{
  "experts_per_token": 4,
  "d_expert": 64,
  "d_shared_expert": 0,
  "moe_layers": [1, 2, 3, 4, 5, 6, 7, 8, 9, 10],
  "n_empty_slots": 64,
  "normalize_top_k": true,
  "init_std_router": 0.0182,
  "norm": "rmsnorm",
  "norm_eps": 1e-05,
  "lr": 0.0104,
  "beta1": 0.93,
  "grad_clip": 2.0,
  "steps": 1811,
  "dataset": "wikipedia_en"
}
Below are experts of layer 8 (counted from 0) of a mixture-of-experts language model. Rows are named router (the router's row for the expert), down (a neuron's output weights, with its number) and show model dimensions 64-127. Each number is 128 + 24 x the weight over its row's rms, rounded and kept within 0 to 255. Numbers have three digits each.
Before each expert's rows: "comes before" lists some tokens at least twice as common just after its tokens as in all text. This comes from a sample of Wikipedia text that the model never trained on. Tokens count by the router's weight.

# expert 19
comes before: "\n", " in", "==", " ==", "°N", " as"
router:120109130158162118122119156115167147165148137144136142174146101151146099122112160108156085122150168103140146156153128130092137156112117089085098159110106110158133128112107142149108150154163153
down0:083152171174165104150132151174104135178146104074137139100100150119162145152086114145147119135125180070124125148191165158160114128133119153134120157148139151136161106122109162143131088142117119
down1:148165112110167136114090086119145152165156126092159140146137144114155133127140095151150139098102113103161111121101119157111127142168069133129132111150153164185128160059100110111134142140136116
down2:129179098128139173127141121116146116129110106094116155141084162124159122110118132143170141111059157134115157165132134081100138092140078137154109136156122114093141139116160142143133106153133143
down3:153135124115119142141136101111116114132165104141125153123103118172126121105101095145126150163126127142137180145108112149118130091155115170126123136156183114097114150183094099097130139126104137
down4:165095107140141156171142152125092102133124167108150109086127151106162137155116094156169158141119135124128150123115106137135116132099138151107094120139136136094133133140119151137130140136094117
down5:139097124131119129098167127131151149149136136175105086118083125122141126124175144146163137137124137098142171181112091111130154110127180136164161107131114093166139167139190084126119093103113104
down6:147129156090115134130120117133131133133121130101121153108086153126114111165120135131115155115121134141141129140151159129101150126143131123122090122145114145128134125112088125088058170069117124
down7:148125126138120183140118096126154100135182105156084127133160146130121129128160097104138123102145101177096147146121127118125135139135137095111106137125161171155117106109146192119141155137130151
down8:096120165133127133124150120128144126157148140140165132159148122107169176133167130101106101158116128128075117131153094135124170141121123113138104122137105148118094131138097116121109145157121099
down9:099117160126140154096114118140125153136116131145122107129114144152108181145096101122141134159140167122120156140085119115139145087133126114145183122107155134087119119132117113093153156127113103
down10:152089200150136140147158097167136159125106142133112103125091112167132108125143135096128114101156127149142130143161124121180096159118114122127132140085115129108082141147132139162132107108105114
down11:128137082120133151129116121095180133148185103143122136138167153149146101130084177141097093144117142131113103148125178125127161105116099140110191125142113130137120132127118153141113113101102123
down12:110143174127122097121107100137135120147138101136105139151097120158139150133090107117113117099153127124124126142097122161136111113086132077140128108157116133139145111170128125130121161111150111
down13:116169099130154109132168135123127135095145109114096154098166115115163137098121130112108082143131152131138127112159107152130149159108102131130134153140140161092144139136145110138116169157115115
down14:130120146131114136157115095150112133158120097128095117127114117117090118133156105153122102088120109134123092102091113160149144145108106150156107126164100148109106166159107088138128152131146090

# expert 18
comes before: "\n", "-", " in", "|", " January", " November"
router:116113123162155113131113157115163156167151140142134137176143102154149103127117157109163080120146158113139155155159135121092133157114116097088094156108104109158141126104104143142112146154166156
down0:142146120132123129156162189128137122134129157139112159153110161149116141132113124157136147137105130148120142082137114143103100172134172097125140135100125160100119114159124161139080167156103097
down1:133112117133149164099137103168170115151142169115119133139142099164158139129144139143169137148109164149118123137141155154103125106136139153140115099126093137152158140164169110147089133163137118
down2:116140171067134113125174132107147103096131148136064093157142126119111142154126119163116124128116091158107159140102137151104129118130104114130096153161143129091076144101081148133121114103108136
down3:104087131091122117140122135169120135103166142161153160126115131130160147137103108133132097098133143148131089138106176154129134134131133123163129124130144157088111166116099145122136130093122124
down4:122146133132122118094153120104115164151083135159170096091151106140114171144127161129143129154104155152139154124117150125174090154136128101104141123099113085071139112094124099159152080084101134
down5:118122143130141145094160117180124107112124128092127164126100134143159092120098142100122110113055125093157121107109152141077150113175151147102131144104131104142131133121090166155113148103148116
down6:125085099110107125136137155139109145127108117132087181111117157122126098125107129130139136119157136138151131165143130146152156093144141129115126142114099130145132140105144053141115132127088094
down7:124129116126163099126157164137128111099099119108131098146139116103099155141119154108137164147067110132132141093062155153150166125132116121114097144081114130122128095143137110092105128120165113
down8:122138134147111151153102086145108155078139093098123108125153131143137130117172146132128182153130107115117163128129080115140129149108155156118125153136086131120156071082159122104130151142154148
down9:095089139128134122144149118085101150132143093112142112101123111126125146126175122121120118120145126135165115110115117111119143093124127124155098079134116090153138107120119119074167138068099139
down10:107154103156132155117096131133164171139105128149159138134135139124144133132103152116104159115138118146116110149081148156136141100108118135139111106136139158130161112165131175128141128172130127
down11:117095132127128112185128147128156133161113124165130120131142135094134120143160148146141168111097074152122105198131141097144128127141116097147084065134156131143105096115104133152120122118111138
down12:131150137116076099125147113124166125093132132118101094138114129123121113118139150157145127111085131119132104106140144110171129122154120123114090097111166129162109107106132072148146169084146138
down13:114156173132138103131116102095078138108154125157133126163167125118168165168100136120100166100116112127137096134124132095130142125115083131124132148134114151123192164148119141109094103121135143
down14:138145115102101130116104120140122106126069128067133154099113086151145133143104133142124113110127122126147114137120140175120132115162109128148124130099163109106149132125116088121100142075124174

# expert 20
comes before: "\n", " ", " The", " ;", " ±%", " Notes"
router:103131109148154143095112185087148150140145142125110114074149149164129112131131115090097084107129108121132134143183124108085130145144154111098083159090085131119133115102115145125099144154146159
down0:147120130143126138106122163117107114121103106076110146104150163142184102166126128119127094143146118161166136122126132091127135150112149116134140136147122114151141116097117106129139179135147126
down1:119160125149134106111138108135127127160147108150116129130148211095106081124120102151089120112141107111123172120126148085166110144135147123105137120142115141147143115130151093160119062102120081
down2:129170176163134146124121146116107123133113128122141102152116123093123111093087160130127102078133145104064146113089133134107117169074121122156168106134130123126123130135099152120115152111157129
down3:132123094120105124143102112115135111132138149106116119147118127115118142149104133126130140136119110099175124145094119145109098147143147120138102141116156122125138151134127180105113093142144125
down4:154157183127106115144150120115126105118124096117119103141101134176167106138140132138165095127048163131133102104144162146163140141155095125113109115119113126087128100149101150139126167132141129
down5:122069114156112180119102117147116086123127082115110155139151138105135144113167120145120085147136127106101120124114155110146106129112154104142112132121122153170113120101118140094103118112116101
down6:129145141138144151163139179145134123149087123134151163091104147115148111142088073108120115120176130144109147111143164113109187146087101167153113127097088096158126144111195133143105114123105146
down7:146078129119134140113086121157102103141129133107129170164090105116120107185071140114132135126089117099184135105121109152171167159099118140111112119132168125146168094122158109150159138117127101
down8:174121108122098130112164146163069088091125146123127124103113188088123157157140114083102109121131128126139104170128112134134134124137146130084112111125150145099136099094151118112136130121163117
down9:167121135162136126127146142120132106140073089089138146107156148138127135136134155134131137103190158152130139139113104128151131128158127107121112141104151117116136151115107136167137138117095122
down10:158127131122115115137184155167138097150140132115126137123145202103123110141125122136147116105138139125137129188122161148084140117086133090109098109162144160132151127099141135157109085141097157
down11:151093133133135120113095124104121157115089125090096117110108132141136093171136152132117122095124128172126127141088136123087112129114159142127155132102078088135096169098096132134177148091123130
down12:091160145131103163112120094127109111123169132125141114116111083105104155141142124109108161089141139133113084128092110127151142084138158140150125105145140093141159156159135130144093127121123145
down13:101152149088128074127129117115162167140124096165144137159153117134127148157125077133125128135151108129119152097192150124123103132106137141157100174161142115102179103146145125091087089113129146
down14:119121158157101126127121079086156134097097145104130137110103130126097133117122079126147129177156152164148134151113118119154104088114135090120151133159147136118103170103159114143145101124124180

# expert 22
comes before: " the", " his", " a", " this", " which", " its"
router:111126153128151123142116157144145148111140141131134143125083126135149131133106148138148103117136136107126133138137114159108150167106106146105120176154102148116159081155120145121098153134105132
down0:112112127140129118128100088151138104095155108157130087107124142142110132111134119169107145132129130122134114143121141140128129180079133103132121151125120156100113144151158139157131079137136139
down1:107097161121124143117101156124143144122129158139088135172111129111108129135148161128140123122136122151141125107149127134128152114117114141120097128179155142143130130158124121091135106126108100
down2:117136137128111130179125157153099131156146130133123153081095142124157154091127163084162129106127143081129147124113154144166178125175121127131129094120081112141141083071080125083144116141168136
down3:171082093115091105134147121109133115100151141141134161172086123141138161141127141129137082145148117167135093124128120141139139096129178127125146141122149175072141079130099156148119108090145132
down4:099128113140135118158116103118127127138132157167112164103121154157150108138115090140164134125128138146108115140139117114165096104098063152093105123130179135114107127148103064129170138147157115
down5:164087119122131101136105148112094102089110149183095100148136152124118132145156113105152128093097130122126119111123099125087115144128052125127118160138167138123144101111148138092145155143108132
down6:107118127150104132151097144101160082121114136119139156109153110167177121088170139036135155113142101127133156132167107145097139135114145119173109097102148150168105127103126164120133098108112124
down7:129105082155174181134094098120164145145161092080129125119129110095144128096135134109148109116139109148141138076148157147119098163138148108112177166158088112139106152119105129168145164184129104
down8:106147137102156132138146119120095084089114134152155138127106125126132114138069160126096124155084095126113155082088098139159079153111118138144157121132132140127135142129135130147102105146093118
down9:137107139124119152142105077156135103129117105112142123108143142097110121154226098132124132075122124141117152129142145116095135140165164152144140089106149136123153126131109129133127196167161113
down10:126151111174131129188098096126154138114120134121155130150139122142077156104101092152141210165083151091143131120128119109136169125151132133107118099173087175108141117106157148102112181121149152
down11:139180108187126128084168106105102121164170118146138105113112102152132124139136141177112141138117165102123095144149118104126161124166147146104107126161173112145168145142121149131157121140144175
down12:134165173106151120113165136114162174127146120174124136165135150128162142145058130140105104146086145102094118112133141154157129109118107109099140112151120095141167135118136109110134129112093096
down13:101050118126108066141117149146147130081128114150120152138115171113114165126121126125113141114115145134141154146090112111081134147123102172115125086138090113104161087102080141146074134143117101
down14:166139113134125162125139099144084140113161137141140122138150074152165119119160111121098125170131146129149149157156135177124150164103128140136171128144144166123115149123118119158143106155158146

# expert 80
comes before: " the", "\n", "|", " ", " a", " his"
router:105111127156160118133117155116168147169151144146138140178142102159145102128117163108158084121151159103137147152154133120092144157119121094089094160115108114156142129110101137148106147157156150
down0:132140166125100139162133129093138136162104126146133129121169087144110106076139140153135110107138154165095095113137123131122103131088114119135115143109108096154178101152143129111100124155161128
down1:105119116122138164106093111135128145129122107094109159122138125152166125116134104123147103172129128115134139172147151166126147149110101151107102112109131146141125106141125140160129144143088091
down2:121117164137173144114058106115098125139110142128149124082119094135112081116119150092140128132126093124145105104105167134137123143133102113117100112149105127107131143135132132172104153112127129
down3:127133144111141121153132113143175094132142141101122155146113146093146139101131099173123173132124141097109128193146164115114138097117123083129145105122132142122090103168128141113115070161124162
down4:100148137122091118135122161117118152142149152134147112117099111114088102096086112188157111096143115114120173158094194121100154091109121141132115109119134134106124127174062110146122095117151143
down5:106127135159091167130123139080140119116132113099120145137116117150162125098107161104176062097097103196098143097132113121128132128099146175111155122135149130117093136138179118128130117124124122
down6:118123127154132140138074158126100087145155103131157115159112102090139143115114111149106133151158117154088123157144135128110113146115083169132126125098109122110177111114130153130152094133126154
down7:125147157164127101127099082117090137138104132162096121082109113104146110138096130125079099088112125106085139104134139137156145156103186124143139113115137128139121163124074109123148141139147123
down8:107139146137111059093105142140167124119140116138132153088134139093180114138117122128125211148138131162155155151159125127125134159108137160139127139104112115133145116118141127134161103112085097
down9:151128149137112120138129051095084117163124107115125122140134139113125116083106110124117118117149112146105098112130127175137072163126106126136148106163149112148110130157133147121163130143122132
down10:133171185117118151112140140137103124115135133110094121130147125136104108117104168116110164133135122142104149083120109167119191141095125122153141121141131150158171125129123104097153106183095126
down11:122123141105144107160075130116118110112118124121121096121134127088168124112112131119095123157102123114150112087137139185143104107107121090132116122126135121135147125168128129096145146122116079
down12:133108107146157134105112119137153137116135153132133129107142108121144131123132156126137136126163110124138137181105100141136103113078125116143127096101135094126186147117142143135125112137111115
down13:147111132139096118145141157129134146159165168115124121106136160157144133116083140148153125117138137166111112114131110109153148133129121111088139120145147133134127092159112107102105121143088104
down14:140121151132139099128157124152134081126163117156105155142143158091134076120103152163125160145120147123138118139115110117091129143119090157123146094092112084137154124133139098080101165101158113

# expert 59
comes before: " |", ";", "\n ", " States", "z", " –"
router:109110124162156122135112156119164150169145143128130144173147099159147100125114165105164084120146156107136152155157135120092133154111113096090096156109103120160133123109105146142112143155164157
down0:091109149182129155153118134143092096102118142121151125117103095147149144120109131178145159143136128123109129124146121138132119132122134123171136087078112143176121142124129138105139158072129153
down1:126128165139173067134084176114112157150155126125097128177161163119124141117138107117120097158119101138091110135123160150119143124161145080133105125111133128136105164143103118105111087098127131
down2:147128127098128109134119124143131152143109125072101099163102086088148100141160145108102159092122147090125091148112134108143134128103123183131124149130090099116115101092164146129147117122078133
down3:100142128128119144159135186176155150121147112107131166130135146148090144153156083105167145099138096163103167150154130140099099136122150125116129119119144174176079151156113129121167159174155125
down4:123119126153126155094117131134115100134114161121135132161133136129073077164094146116095088139116119131144147185067108139093130123141100098146184135161115090119143117097151075133094102128120147
down5:143086150198132086148148095155081179143115102126128131126135146191115135128118147108134128120142068114095162130151149142173183150122129092141155108156164129147187139086134114133121123118126139
down6:177097148154122123144105137114104095129096085150131155152086111119104128139140165168121164138151171128153112098132086128144158070137133146111134105118104132108115100169113110109123143132155126
down7:132107123127108152126145106156131126127146135116112130121132150143133094112116117123111069123171160128061130138170118111119134152098106128150151129200123068120129111127100140083123105097130125
down8:150153092121158075141107119130113160142135104118108109175082128080146123140108087117139121115144147106123090084138115105172083134163146166106100113132097139109107117103156147104089129113100097
down9:155114140091086134125098121112135129118122108149123113133131132178115138125074124109120081168130146161177114128153137120090150140123126122129133121085138099081108115134116156154146111173155116
down10:102109117132131155127165073143126095144144119155110114137090125129153121171131126112144099133093139131161128102161135122106120145159122144137135105132112132116168130143149120103135139149119143
down11:143124126116149139144104089139137211132129144099161135168113146086124148106190121109133163123147097100107158139188138152149152126134118125147110082076135146146161098126083158133129113112132102
down12:146117119158133134117145117136109110122132105109100108132171111121149134124108108154139108117117121118122104145112058141092086080115098128126118109108185110107132164120118125144159125178114138
down13:059154142118132127140105159125149128114135144101113147184093127157140157110153123137119146146116095107179159163115125167090140176118170128134135110127132139128117111139130152138083123109083148
down14:109106139140143114144095138089126123085114128050154146149122085160150110162175101105101114127122119133082158132128110148159138140103136120132112149124117138107113121119113143132117105148126115

# expert 86
comes before: "\n", " The", " In", " He", " It", " This"
router:107123130162162104122115158118164161162136140120135132146141103154149106119122163103155077112155147113137145154162125132101143154110111100081099154107099114145146124106110148148101145154182151
down0:119123142161143138135110110110132133118147132121103201156131136151119145121125115177100108143173151116110117162112146111152128140139152135143097193055143167109140143104137142103130156141119135
down1:114158189104128126152078161104065102119115113156139173109114127106130141135141124102126090125139109102132143140122145127089138142158133129071107146142144139107110151089121176132127158108135078
down2:113174183128149157145123158117123135134135110137157095145120141121170134162102127112134111096119152132108100119137118094133129158114142107094120121145127122119092143105132097149111140077125139
down3:128155115160116154161156104121158141125146092171048107127115116113109141107134118140117129130150161143184124114138129126107102096138123152115133112125145166131127120119134087108154137157127144
down4:092136102140130118114123080109157146123137122150133109134142140117092110118115111114131106105145067149159132127149126121117136101122145205116178124156126098141127065120162185163133160127121096
down5:124104125099117110146146116117134103190122133144155092153136106119104139115142105156119137143107114150130109111150122119140130114137118125144161147100142176104151133102144109120136115137108139
down6:163121101064115096136131154102069179171087139103118140152100103139144136167139105159113156115129126123121148115146151151108104154102106106122132104119105139092126125163136130140145111082156132
down7:145121153156140098136128142123141133136104153116110133116130099108165120127105131113076129116091144135121164126121114129144141132094140127135132087164174112142173154152130126137170122142142140
down8:143105147135096123118138133145108065105089109145139137146100102149137154135154134161113092133124082118167130133102105196190128138123150113116140137134096136190108150155139133111146104115117145
down9:141111111121103138116083137169129143163128101116145105151103133137096174124083168132191100156120122116075134128086154134128118084133127114164113151125127150143119079190146112146108109117120146
down10:151153137165128088134112107119142136126123156102136132122109138141103121097167116136108160124125132110127121080134123178113137077133178116152104167131102102152098152138126151139136111160115135
down11:149128146184143135104157121156160114131155114144126163150109140115137128095111116111152158131128108164129144237100140097153139118125144094146146126109123171114110118127120090135159127129108130
down12:123160131104125123125183155111140114136094131093124169113110128148123130152117107139135105180141136113112155123111138164118150098086156135096125151170130096166139111129102115148121131122093154
down13:117094086124158099100124093130098092110085145150146084128105096112123150132120145130134164125180168164122154116112083102119128145137137123107112138149114140110154090138089133069118127123140077
down14:143121145102101133156118128178122107097128112137133099159152081117090123131139148130117127137122089142141111116163076105117144120131135139157128106180105103115133097116117125129151142110151125

# expert 82
comes before: "|", "The", "==", "=", "In", "==="
router:125157104140134110129135156127151128137147149146109138120116105138150096116089166130098083137133085113149125145155151108139163126142119115108125164143099141154155137141095104165093133150137132
down0:118121086134124107116089153124130107113103165122087105120149143122118133102124133094128157155132074132095090171137159148112102130124131094134101089155117098129126136119133127202100125095161145
down1:162127107131075136112137142125150120100095159123139140147180146103127091086137114151146126151109163153125122130133149104115118129163107134154106166149149166125089100120146122109110105146118133
down2:118174139155107120133132140127170142125136142158145082078151152121118121149109154125137138093103092099118129150078135161132100154163132113156127154130139155158127147132163105131106149084140090
down3:147085078126112134195135118122073127131119159115121121130106144153123098121138168124102143102158091146123149117121116081134122133148185107111175149193142124129133098118147152150130126141104115
down4:137161121145180130079156098149088173102139132100173109141141157107120120103134125118103119128130136153142135131165134135172101123132128131136124149121143145122109167130103159133110161070100110
down5:117128156135132075125104149126150111101121116136118110192113111146111130135150137112154122116128113147153154112116161161173112106108106112134124140144111111108102144158129117114159102103111079
down6:112062110126123126130154136132063161174083190148121146105150115133074110129112113132123110164133115155113126146137129127137118133147112097139132127079140145128141114127147143111147115199130147
down7:113140109100126112108112091140162101130083150151090113126095141106108124125167112130137113153188153120124095161124170151141085139108150109125141133112137172168100141103107090101139132137159138
down8:123134136177099132106125117078115083123113178126128163134118078139142121109085149131172088117124117131126106119112094109131125103126163110137129125143104134140156140135150133126096177110120102
down9:085107151124144102134107163099140161098147112133104126143137099142133173123132130148155123117102093204144129121153115098129152134131142079125093148106142106138117134129182150105127122159175145
down10:157118136103129110172124129110117132143137130149132163176134144166116144138138182143139128111117155154129131161108102134117127146132085158120108090127087166134108144160204138149150148120083070
down11:124116134138112112133166141139118121132119110138111101111150113116155151127096124126054132084123090118159133135147129112105121088178155124126101153110136074095072130101151136121120105119114129
down12:151170111110150138134135108139148113153150154183085098090117155134138176116116141122125159120156112149147114103120132141095124126132115092104158125137131099109142144116151173107112170090146150
down13:145162133089140116123150139147125131125135127137155106129077111120106110120146149142111130141115112166119141121129144100192128189136129096110106081141177128119136131110103084153105109113123143
down14:142122115132123114145161137090152090177151133133136093100132156128102135099111151123155159104116090056127163109103095124092117137104142123150102112103102093157135147113112165116113196091169130

# expert 93
comes before: " |", ")", "),", "]", "\"", "–"
router:109103131158160111116116162114167152167151142132130136168145093157149102139110160101151088123146161101142155155149141130092130153117112098092090154110100116157143133109107141147110142149168151
down0:110143109123118100166135104141133174154162128098095142129125159095108134121139092116148158115099131147109185102101057132156104094108129124138166154113063066134163139137163129126124095115143149
down1:127105121110131085107119116103152138118134137153153104167131120129102147168207118154138177142154125135095156164137130109093148122153094112088097101097082117102099142128120136107124130157115112
down2:119087123131125123119133131130118140111121136193139150143120174129136090089128126148117126180128144112113141074106106160143135136146170120119103092156137095132132144105087163114141114129153139
down3:096135181134093147115133112122163106165151159096129129121161102152133155089111131122166107109111135118123144100133134098124097138107171085098119177148139139179120147127152088155123113143134101
down4:107125138147102107127129116079089111159145135111165151124081095138092156123147150120145152127108092157140089151143162124116128118142138150147121130205091128155121165131158114175084111130112127
down5:103090115119124138141113113183139145123120130152115125116150141149139108125134143092126158135142115124157102116093117134106164103148133137146133156151125161136199122110139111135135101132149141
down6:137148110130094112127117147114141143093116138114130137142136123132100118110135154169123136133186128097154089114122141132161116169108114139134127188127192147171122122118147139154141119112113118
down7:144115135112136131130156145170090151124126157121113102127119126145106097160096094125168143080106143092163172163125111126127133133142173134145088151111105158127131111132143182162109104160135134
down8:094152143138130121108137175116100145120128134124139148146150156124122102178110149053204120114112163144153076139143120106133090128114137155116070137128102110099117121108086161160106134136119163
down9:155060110151143176130091181109122180189144090160101151123158120113138130122146130153157155138135096109125137117091135127108129108189119112122127138191110138130089157104132145096124091123136135
down10:122121186127133122126103160108116088122149110121155182143107136099123142119138118134080152135116132154141133113146158122106115146118096110098116135105113107135090097118165083123140132154101145
down11:145139114169115131103115149153141163141137137169116159130138108139075138123119133132109110150111126155110151116150131105133128139095159193136134141156112135128110127113159133127158146168165103
down12:133122140157113154135156074152129131114126110165116101128126149157128147103114130141102101148148146119121106128099145154164153132117121109089154096107153132133096130136123135104114161098149108
down13:172157106124158115109155155078156111145121150082116109163128133115133131134152143106142114173105139135186117136138152130112130145076136126162110134130089130131140093125133140140162126173142123
down14:153132122130188098143159102189138091118104132089123137158159134141207136128134139135158115105111132074149090117146129110103123106115148151151137112117141104077081121125127094147150147135130134

# expert 117
comes before: "|", " with", " by", " a", " his", " born"
router:117109125155163115124115162120167148170145137141139140170149099157145098115110161112155088121144148109136149155155137131093131161114120094088092157104108111159135127100102141144108151156163156
down0:140144159159135127148134127126092161146105115050163132123186135100175132134140106128133106108136090123151152136089185099081144102121140108147104139100123144171143143131117072143121132137144155
down1:091185159145161133116095133129087160085097149125108114123112121093179120121124139164101145119122093136128138101090162108148122122111148114150135121116114117137161135121150118143135194161123138
down2:149133117087150159090136145095145180137150152147153126145137145123101134134123070132144133158083103112112086163184111113162125150107179111132136154154146136126079140095115141128143132138136119
down3:118182137149122077137108136137128149123132117119083105097131100125088107122115114142128146096107119130172140108156119159131110155113077170109153080065092127165117127103130158091093111132107106
down4:115112140111117114126084115113125109106074130091053176120147142164126167128189132121104143135137150127162145112113112097115150138168143131148085133157111139136144102155131122148094138174115122
down5:162149134135081099143135153151128113124113081118142142144152105142160119181143133117159134156177131080112140133145138114166130087115142159127141125146119130101151153096107118143118115094133144
down6:124153143130126115056119143107123121066133093177124135158123155095139132115115130115124151111129094120159124132145125157125139120136088107069125143112097122109111138161114149133165142114179125
down7:171124147107138160117125160136126140108133101163117131096119135114094155122129064157113147093105135042121143111120182147171105104098148138092152176105142108121112142144145133122130101133086130
down8:137110133135103113137126093143150165167118104128143108095108143155110179110111117168119062119165136110176159142145144107136134099104083116140098186126115129109103115150118096159113115111150159
down9:140110123122141119144157143130145115138138097134127148124054151174129112164131148115115140101155137159126163100150129185150150100117138133135150160142096142122123175141118154094108155109144167
down10:132090163119103151144153134131105082128111134148119145118125147142084161176090128086170139128138126205162106091128132117156114087140122140141131094155140121136134127089128118110103141132124134
down11:122164138169159130139133160091156148115144169117193127094104115190090128122090123104119092153147116167124120159140173073162124167132086122122079094115102129156110087092147145093139127171175156
down12:121131132113111100103131131116117099135158125142128155088104172144130151105104075154161102102113169142153134166125129174109102134087145147186096086127150174137141130095106162121137114094141116
down13:114184168128140111142127106112135123092123159141148117157117112174153102128138150141137129140121159152085138124102094123086166116158101125131150124120143112133087169151117123105109144147125140
down14:147164156110114118107146172121103157122118126167140154179117120107149088116103138136131092120182098136151133126110132105084124151131177139147126152100160157128114115113167158129136134087115094

# expert 78
comes before: "\n", " The", " He", " In", " It", " This"
router:111127120135156071121116139120139146119105133080130110143144106131150133123119181126134049135161100138165125155155123157123126138066111104106137153123099121135135128136088162148118144141157114
down0:188126143091126156143163112103120098131143126132167097146144122113122113133096085134126126122097159111172085115112137147126123101148115132122197143115126137121108191128139095140137134152137102
down1:094098127116144146109133127132096125091116085143103083129132102097089128154057112117107081180123185111104078102114109178179167130147126127115135128109155143105094112130168130111142116099156159
down2:103090150158133150118098104118185159116079122126201150083137120102135139103162124121155137153147143143096129112123140155136137094108136122153132096144162126122122121142090150136183156146106139
down3:143128115116133146151170135142115100114143104150119127116127115181122128133153125080087098141154141135099126149135134124144161103127128158163134129087121136110138127110117120116146084111158119
down4:130112125116146125162118150061110171145131125140153108172126143127133113122155151113125135088143124111146130103136124159105144137045105195114159109133184131159162081172106131158139139150128088
down5:128112111161138114110168123129120134104143129125135168133128164128119104120100162155122125090180099094109122117091150128112139146123134139123106178129108094157121164161078140127153107093135123
down6:132154135103127141159129110137126124174152124126114098118122101134114090092156147138151117100128120140142100094149153114118148130127134146107136091111108122105117133120134120066145143101149135
down7:114168144122116139115147139117121122087171143083112131130131150126133148089164121166113120152137106098111128134138139154117145148146130114152142117136100113129063149156136119108112092167104134
down8:144157138128145098100132190100112157092149127172165141166121162122120125126093158117108124132174100167106158139114124124103112150131142146139131123127157158151171108115118116160102118133102121
down9:101123116097152130157136120179084081128145121122160109103128109144110121144120137124164085144121140107104116147128132103116118061098129147103140143142133153124142088164114133130106124162135112
down10:139128138147143136097168189146172159129172103131124140163108152131102140114177097150138160110093096094108098148159146116086137159141163110076112114126135151099122125171135090094147166123094103
down11:109110125111149119131111057188119106132096140111120151144101126125115144157169161136118107093149146143137142153167100100109114112139129136152094164098081144142153150080109081126114117161143111
down12:168087180095113102144120093130127167116116123165144135131112137170150105134098129108127156137142114142120105123138192144158125103107109111137155116117155152135109094123116135094099202099109151
down13:120162096102145097126135116158108123116125075128105148102161081138126112122107175103094121110158124140135132168136143141102142137150051143117170093142134135125129143147155149127108090123117127
down14:174144135074133113141118134153129128116154124135131100183114144124094152112141189142131087193139131126174130099162127080156142149108130110085121151148127154090106124125097048157099164104170108

# expert 101
comes before: " |", " the", " States", " a", " Republican", " Kingdom"
router:115104132156162117119115165117165146170148138145138137154141098157150085119118159104155085119149157112136148153154134121090126157113114093078096158106110105156138124105092136144109148154161153
down0:110125150147129130160142139120151076125135151143102159112096107160138090109135132109108124138091115150090138120102130103178139192095116137144105100127101127083117111121120171110144123083094112
down1:141133131123131128143141146127116084127177134145117151113158137129172119149117128106091125102129113181167152100129199086126143088186101131142123095142142138169109126135129126131111114126091126
down2:127106131126116131115127113153110153134147121122081101121117116074149111160129122060130112123129124130092109128142100173153095098173140163165135104092083111062105130139145161121101118081124120
down3:130131133140100143148081122109151180150113100118144145098151138113206129124103129119093129102107117073160146050099114150094124117079121118131128153129155185148114125155147161100127120118139145
down4:119136115151148085120105101156141094154147160116115087160114116116115144131152105129054110148155088118075153116098130199143097114129118132140111101153137156164125140124100107141137165127143089
down5:141132074103119131117110159161129117140107080157079135123139121105098145123052125127154123122125137134137129104080120128169163130121130072121119092159114112128088128109097147154098068169109159
down6:148143119132132111126156123146111148089138122113128125146087144145159118124133153132145163149136141139139126122164139138093162159154134134072144146128117136119103085110105097139141121102155136
down7:111138132101132182114120150076162189157127075159121119160114096095150123123125144133159071115169079133111150154142165079115130129109137133130129112110133134103146092137140118201159152141114138
down8:119161119097121160134103150149146115128149105149080154127089140115111157117130135175135168127122173142127120095157131168198121131108122099084151114145105132106131112080136128145125134171113176
down9:133138152164080133134114127157105149141135098113106165096113122125157106095132156158143156124117152118111139155113118100117156129144116127122151102142113107111101122150136128141147099129121092
down10:115126148146075149110115078168158132100102112055172152124131137159146154125163181108127138133110154155089123119063163163080125103167138145145141117105113111144136108142152151154132152133137142
down11:127081161124120156132134141147167094134133126136140139125100118151072147182111133105162103125120155123098111130152137117157117136103157142161115120094167133129118134103159112089141107149122146
down12:150124140106156140102163150116158112122109075118091127127147140084119113118133128073085116121148143102145111123165144134142093105126151065153121140158074117129132100112164098112130151140127112
down13:129154154115154140127137146149148178108135137126124115118101135090168144107141150187101169152104126138161159164116141127115102101127086111137102073112134122104151117140148119186157121121170141
down14:154121157132114160088111131122149145114121138103116117112075109094115128099124126115139142176132162167121130135126114135099118161102116121176154092142068149106124128114095116100096127141140118